Experts of a small language model.
Size: 14 layers, width 768, 241M parameters.
Below are experts of layer 11 (counted from 0) of a mixture-of-experts language model. Rows are named router (the router's row for the expert), gate (a neuron's input weights, with its number), up (a neuron's input weights, with its number) and show model dimensions 96-143. Each number is 500 + 40 x the weight over its row's rms, rounded and kept within 0 to 999. Numbers have three digits each.
After each expert's rows: "comes after" lists some tokens at least twice as common just before its tokens as in all text. This comes from a sample of Wikipedia text that the model never trained on. Tokens count by the router's weight.

# expert 1
router:441505496501555481475523431514525505459513499472505486546471488496512497429474524420532477533467476524546512483479554467471495476615551549443514
gate0:518515577508532506479430562470438493492505506461570487610543475561447571519462503462488472422527470499500538489460483451478473504455528517496494
up0:498455494519569539524543430443444488480426516515462499514492521451369540488487498489414583528511537475530465529495490515562513474513521504417445
gate1:525465533569504505439541467472488466526489509449497482581505499487516604493437543476509483499508515431541443518519464414614548470485447376540471
up1:539515466474450508473540528504495479458547500569463519547510490490518490583524490515569510483567601456494477508530481430545473564536525550503437
gate2:513510499460510474492457500525537523521479536480534475486515482538553473550525549493533539448473489576443534438471456529452519508579530532517546
up2:532532514466421476472471518463503505501455584472444415531413526556506496468484547495576529499548506472504563498486433465485514537561487497536470
gate3:493513438509520547493512487510421517460467514442453469449552488456546528512501527492552471448443479523499557577466459559481451551504488489519470
up3:517470470450440519443518471454480538515560480560543547526428508550482538446508474539530479487480472486490468439510498505428458542546508477563498
comes after: " the", " of", " The", " =\n\n", " at", " a"

# expert 0
router:545432504514492469579496530505527474484505438527420563488522439533480487537529493479504511509468466539538497531512511473478476528476504505464529
gate0:498512463484565488555533535550434525503493540481440551533553497489436520541521479520570539562474499484465536437566533482492490436438480450489496
up0:558440545558566507506547464482533498501521474463535448557485499494595506496504513455477489541507476542491463480479526494480508533473488508528459
gate1:498457483572477510496521504474490494502474520478487512317515467455543424475447487450500527450569456513488446511492454520435448489444505534472480
up1:471512453457457527472524489549442488448520468482481536455511470493530483520464510405498431414474423474525492535467456497496537499532484495539491
gate2:541458532537592480509531483472500510504525534500458526486495519471437462504546569463513537577496450488559511441541530478515574469486549519459453
up2:519493531491504473485527543497470453532490497510510476450494460493476569552471476485471477499476521493488530528504497482497482466491540532483587
gate3:451499500471541481546521531468497609464508434530473420455517575458545480459552511476513502466419472577475512427457519452494448527578515444470506
up3:412423489491560488550540541512468515455483511496463545505557443466504506465489453455451487565452483521496429408432494545485461503507484521417472
comes after: " ", " (", "–", " in", "In", " In"

# expert 4
router:555457475536498531550468451496598473508459471493461511515497514519586491511501511474508518452455516595503464457506510480570493459524574515463512
gate0:529448553448507495529482520460490488498529457413449484573513447478474535501510528492505566488480510533512518497515529495478495527450511510484451
up0:571465526431501468449508501521513481437487504430499549471552520462569472542508512473542493482505555518520515468521576492585497497536479526490448
gate1:540501530496445548535466555500454450498517455468539535526504442545478508516451541450518539474513564532456557492516504420401536490507515517472510
up1:424551517552457520446442481521509504554441550557527480525542493532455495548453456490520616472551465476434521488473482460530482464523460483525525
gate2:535451507508525518524483434441496506511508486451445503501535480498504509540533493499486521451472516550564520495543536551522495427461464495479542
up2:493489530466531464471497482482421495503516524518520608494525516465473489488564524560533469504518521476591536401473458577442501605424513544515500
gate3:465545572518539499527470488428496500426535517412444531521473548537512595471472577483586544519502524532588448472529491480453458555493521544496530
up3:528475452498451475455495476550459561550454541557569535500487495435473496544508424485475423510436530515440493542475518476536626498511450514469529
comes after: "1", "0", "2", "3", " |\n", "4"

# expert 18
router:555497451475515444539444448515559460490480461563465437441389489527526499559493448482399502536503525510452503508400449465520479471528495514502504
gate0:557512484450459557513463504495450503497467454457421566474482514482501574517501509462493478512524555472511413477478513453458516442475521523512503
up0:531464481424493515520511540496491518512562525530489498499524573476491526553511463562508567520486497491527513502484473599514569479531556482541540
gate1:427476513480417479452504525491451516513458555585483543490511581454457579496557512531546531443511479474507532534481476526446540465503418566566518
up1:484500397482438409516500483451455497473505501566502483414474528508447498485522552431489525523532434485537562519449444493491591477468574517546577
gate2:480485531493510495520492528452456519506463450458561452520498474434549485511461507418532520535502531493543457546515479419474452434488486431494542
up2:487530487469494528472473591483440471554584471574509499517511518477581512535555512471550479457524451589500472458504464532490547498509528528522516
gate3:584528548586441469527539441487498518484502516495464455536543438480480423505554460501482508516529494512408437539479447500545529541484498514515533
up3:531567516539547511552464510536552476504476461509511492503489501491479536521589470539536512488556474485520574513462467526484508432473452501501545
comes after: " |", "0", "%", "1", ";", "2"

# expert 3
router:548493520439467525530498504385561509516532496507561489453418515558563477521489559483485480543552432507541471548466551555471563467547520546442507
gate0:470546454478528423478519525528503563585487494510466444556512490519520504533453464476497525483495462564491579428456507489587557479499518499518504
up0:544502414569514480495520470431468446517573538515530505440465495460489439498481507553526486396505568529493536520463549543604549515542590478522449
gate1:500464543565492499445511551583560493541544542513540535595512432522421576490485498500500582434521484561470521430449495511445511507477471498464526
up1:493547448492529474524525496457430565458501414424487511467467497416566428517425485565486519516482504547497523527431481525431478490487515553492541
gate2:561476495450465586512460531442497509506475502475433511550519481473482437590506522507485562492465565534501484513458488524526523470394480479495533
up2:460506497461502521509553466507481442448491581554574519472537530468451468443490563478530487464522508460481513564487500465509493501523514535411413
gate3:433475556457495508540541418454482499550540497547524501519494513528469482493644503463502554407457465537482485519506465511487467501541503515539472
up3:449457507513526493473573544549500492475510500491497559448489517479395446530537508564477494542529471543487481428510478523501544496517480526465548
comes after: "201", "200", "199", "202", "–", "198"

# expert 14
router:501451538556455489510517455518564520441491528438459510503515483498529521559553497544594521541551514543523521555548506457447538548432476513525529
gate0:462536545518477529514517587477557506488493555527506519522501472486599538448480491478541478553499498530482526540494548500513505486549487473528432
up0:507544379541554559457493450483470464431483516535534476480503432488498472526525482468472499445521462525383506486538491419462431510469438495533535
gate1:436515615551460459545478488480546497498529525515511498500555568539546464494517536406518512455478516461508496514521513503491509439478456525523531
up1:562567527500478570462492565575508452486532530455476483428498485494371501519528481518497478497455470465448547489428446642546525511531488505466500
gate2:513515576474533507470469540470488503519490549459489476511490469437501528513496518487515558532519491564568440512438549479515458569481515492437545
up2:512589480554547506578547530546459493493551509475497439484475502516490452547420450526451500511440467534561473527461422498542477473413520493490452
gate3:538509539483561481566530580517504512476509441529509489515538421522543423509464450464525411565503512583468565492565507547524496407490512477460505
up3:471553524545445599622511534541476502558512457484456544477507438457547502485536521480535465494465421444449521513557467431490496595473435467516486
comes after: ",", ".", " The", "The", " that", " where"

# expert 19
router:484515538428427509432489454535439461498514483536449479445544496532485491554469569511440516501491458457487495494464497518487510502576483482566488
gate0:505564461510566535485463522495487497524592474486519490495531463500507500481437467532456560434433429626478411547496410508506487488403517498492487
up0:502539521438483575417453540457475471440580579453520527455533553458489546522512492539499447455491494493556450547527546504486468520530418550526469
gate1:436585516497467548467533539495498565499467479450588504550524515523528573449486493485614455476415487489431522516493491423393464498508415513494494
up1:460498442491469495496531539413525497488522592462537510525527512446508489525556495583569518538489496472497579556526505449517501449510514515486549
gate2:478510572524534462558439482457531495494442475453575522586599519400538508461512528496534461487496450516518465550537480517534475513474532521489505
up2:463434423540474526433592478433522505489515514553442450469450440474523495498520408444482533542513542424555532501473557481504587493497507534457438
gate3:514475513445439532483545531464521511473489474487430513514556542386445477469528515547527420480503514507461483540435512517467468531477539485493509
up3:492495491516514461501512497527515577566509435558545487387516518527544448536538475498498489548500568511546496442537568463470506548484554499524523
comes after: " |", " ", ";", "|", " ·", " ."

# expert 6
router:468557507503521503491512581432457534536496534541484525499524492501444482524526443524491484513487537453488612439542453525508537443440491450572446
gate0:452487480524438559600567490479516455471556505477496560522494556509477473543522443467497568435528503497464503488511495494446434539537475554556515
up0:537426503438522460516420469473540545441516530474474432479396465542480395509502511441504471502499513577537500442465529499503583488486548496438475
gate1:427484442519467512505540488470481530530461556514396561504578473435456496563526539513536558527475543523474510527506519546549533514512459500476493
up1:502544491516466599509453521471463511573589540570468545455536553450535463491514466539521440495532463489505482474464427510500483542464544436455464
gate2:516501556515480469538559465563524501526466486509439494502569489552544480558456468515527443521525380524437528503478424499598494509548555509503454
up2:477443521474512434460490579497553481425445470455470521528503502504538411526496552502449488463506498543499515526541548457485555467544484529523466
gate3:546526471523439500518532512550499510444540485514561457509441544584502500500458445488487552520602452506479496434380479429524542477488472518545576
up3:552478479470507531506532446524497482464512572467504455518516485461491516460508508552557442512521426544466454557515542455582513482543470472517575
comes after: " of", "==", " in", " and", ".\n\n", " for"

# expert 11
router:479533503481507510480485535501459523517522514514468511502538487448490521500616500531592450533458514488534411475442432486475479494518481535495505
gate0:497492519571431461536495472522502505442485521408499552459536482466575438514451485462541530474479496574527558489502467497484494525488450563443508
up0:536535488501429476444494502457504431453455528464529507444508450468507449599448588474435545492484470470547507602461510506490526497533459592453440
gate1:448435493479467524496527486468519496438500525485465567509532544456492483528520540466550534516493390519526481467501570525553534449488492473501499
up1:416514471433517535538511570467519494493457470497544471520491495445458464500496529468537530496442485499498497484463539451550565503520502472501530
gate2:495516501534457518499522507465475529452528506451447469448468429434447468536545513483520552521525469531582483464495524592515578532508475400529534
up2:436520456548433544495484550518581409502497488530474518531495554497580515396572550589492542494540557475482500449503546478551479519529547519491461
gate3:484505462526520488469416460530535552508510453560457519480451546544515462579499558505490481558514439549525535531511524509579599552499523558501447
up3:519470481537577524561471481563452458503570498529467501493489488507521485431429509547483488534475563436499506534487469490581555493548526466525463
comes after: " |", "|", "\n", ":", ")\n", " /"

# expert 7
router:558473424445498448577462529436478507453520483494437501426466455502446543553527553500478493531487441510514464497463528549501460467467512502521526
gate0:450541544557461468501468462517462499442474575579472546449522464445447490508475557497513545501485529522484555471556516515545449426412452487474467
up0:500541499464504474436586531509533432546502462514562494529519468544490500515499458471492523447424547435521556513473476495438508474552418431574527
gate1:540478504533445513549535473502522443503458521414510457442457514492503461486449507491523571567497449517456428510497481514530467496528412509444481
up1:496476452465465506515496563475478473504460567500542504532478536506487535484501546553515436497552575496509564604589517576467538560459514461515570
gate2:508523492545499503504474481441507492479444538444522471465524516469443568408513526494463516490478514563553461507441510461522497525450510410612541
up2:522553621499479477502446520485579555471539498521435544473487506556460479476418408569530492582408494531485514477459468526540492485464481487504473
gate3:555477548544412514496495459505466512459504477481512477500522526529508529482520514453540550558535486474501537546478501528525494494501510480506531
up3:456551434508586490496551494500532477543506512539555489532539480451472499511461486459426459404413509434466459456486574455466536546591444522430487
comes after: " ", ".", " (", " $", ":", "–"

# expert 9
router:452430477490528521497479445514565504489499492616562506524563559495454502496487498518484503425536454407528469499473442449494509490521491431539439
gate0:500449515549504554602418496475605611506497532482578505505487509474522454476536487502522515576501423525547562484445505527426499520511513517523478
up0:526490537482439529480457488466558466529491562512473499538522549474529465513635528534529482468570503500528494519486496521471507516519531553483467
gate1:506515573550453587557506490517532518509446494481531454460549497525483481560468564449484483484447551486522433490512490435537569542484497463585453
up1:570428476493490525427540503447477491454510487503470511469457504568475445501507472536521440489572470491491570471477531551516532501491546545488468
gate2:503460514541537454503582438505508520534560574560523450519493428480502468583498491497519516447468478526468534512544442473560510424509419502521466
up2:457551544487503500408525498480483483510536489566508513508500558538515507497508594490493541447478444459515509564442482464474497471493522476558542
gate3:483540459488486484526462482570465446476467501504480481459478452566483471547479567539517565520518514450460588457485466525477509531482471508490484
up3:537515432520493522508488500493543456514535498553515454505423478483468508507531472527483485472506508464459489433482494588531551445547580522500502
comes after: "\n", " |\n", "\"", ")\n", ")", " name"

# expert 12
router:539494591559503563470508554543410477491503536440436482511455552490501434458512458482428532490523494500492545528504564528493460532477481548557489
gate0:449539581508423467510537495556533455556529563535467506505481540504461532430482403469407497495502432525477514437546495505564453502459492528553477
up0:530486507499452517531456501520449527437522548467458474483461506512450467498460539501498497545486481533558547525451500459553454488545491548464522
gate1:514444527456507489555541507509507477565564502477503559516477472505569523581462470493558509491479512486470483498576546465535495554442544492494474
up1:519492441500581511493531515515484496494514506432525534474480505533534471537505522497463552496512485485327488476511498481558503495506467510523488
gate2:485491449500426490492512519455499512545482464451477534510526467507504513549509554478438472481518538525523535512442407531529510505518467532501463
up2:501457495481461522483399558417534584508474533498464507543484535489425468510453460514432552460476474470483465422433567498532496530452550481525480
gate3:436537545424463522501504475506491517485473475537457506493530436547496457530517501542497489497486488556495446512515451499367547549518431555503488
up3:593517494453490423567459448506524470500427463439595526543406480458499591435497412564527484544485545523550524581466449519483473438446537559505453
comes after: " was", " to", " is", " were", " be", " he"

# expert 8
router:472550523523513567483496497533471538521518538486526577508493522482513489456501499555498455451494511473507519463546464489487493519520485474493463
gate0:509512449489487493424418505483581500416411532525516541450489520474544499460581415476570456533483451540492427439570519512532410491484541511444459
up0:532556523528562592513492472535562508467447480545471492491496543491543457499481496454555531515502487566556474560500461421522561576499516459456496
gate1:511435553532491483498552452489464512585511486484481522467467437498468552500545506529467525477542414444502491550468470529445468481485409511494512
up1:495523543568458515481641485561504472499525553488458506480458474496550572463515516530496514497470519423581513462524522523543480508522493445469502
gate2:513549564461489484553505540477512496496497439505501492434479474442550517449474527489389521486568525473464484450470498502452540560477495534493486
up2:473534542484535443490524559516447505479435532550476515477501520495543526441416525535465507552527556446488455432482491522415501516493476437510441
gate3:539463553466534494525569513525491372524484481487474515468459502483567480495449525463465566492540533571552459502489523495515513491435568480533503
up3:554516489556499490577474514589481559440502549462528543454508496546430560543485501532512425472536467509500477486495453538522466462526491489530563
comes after: " of", " the", " in", " a", " on", " to"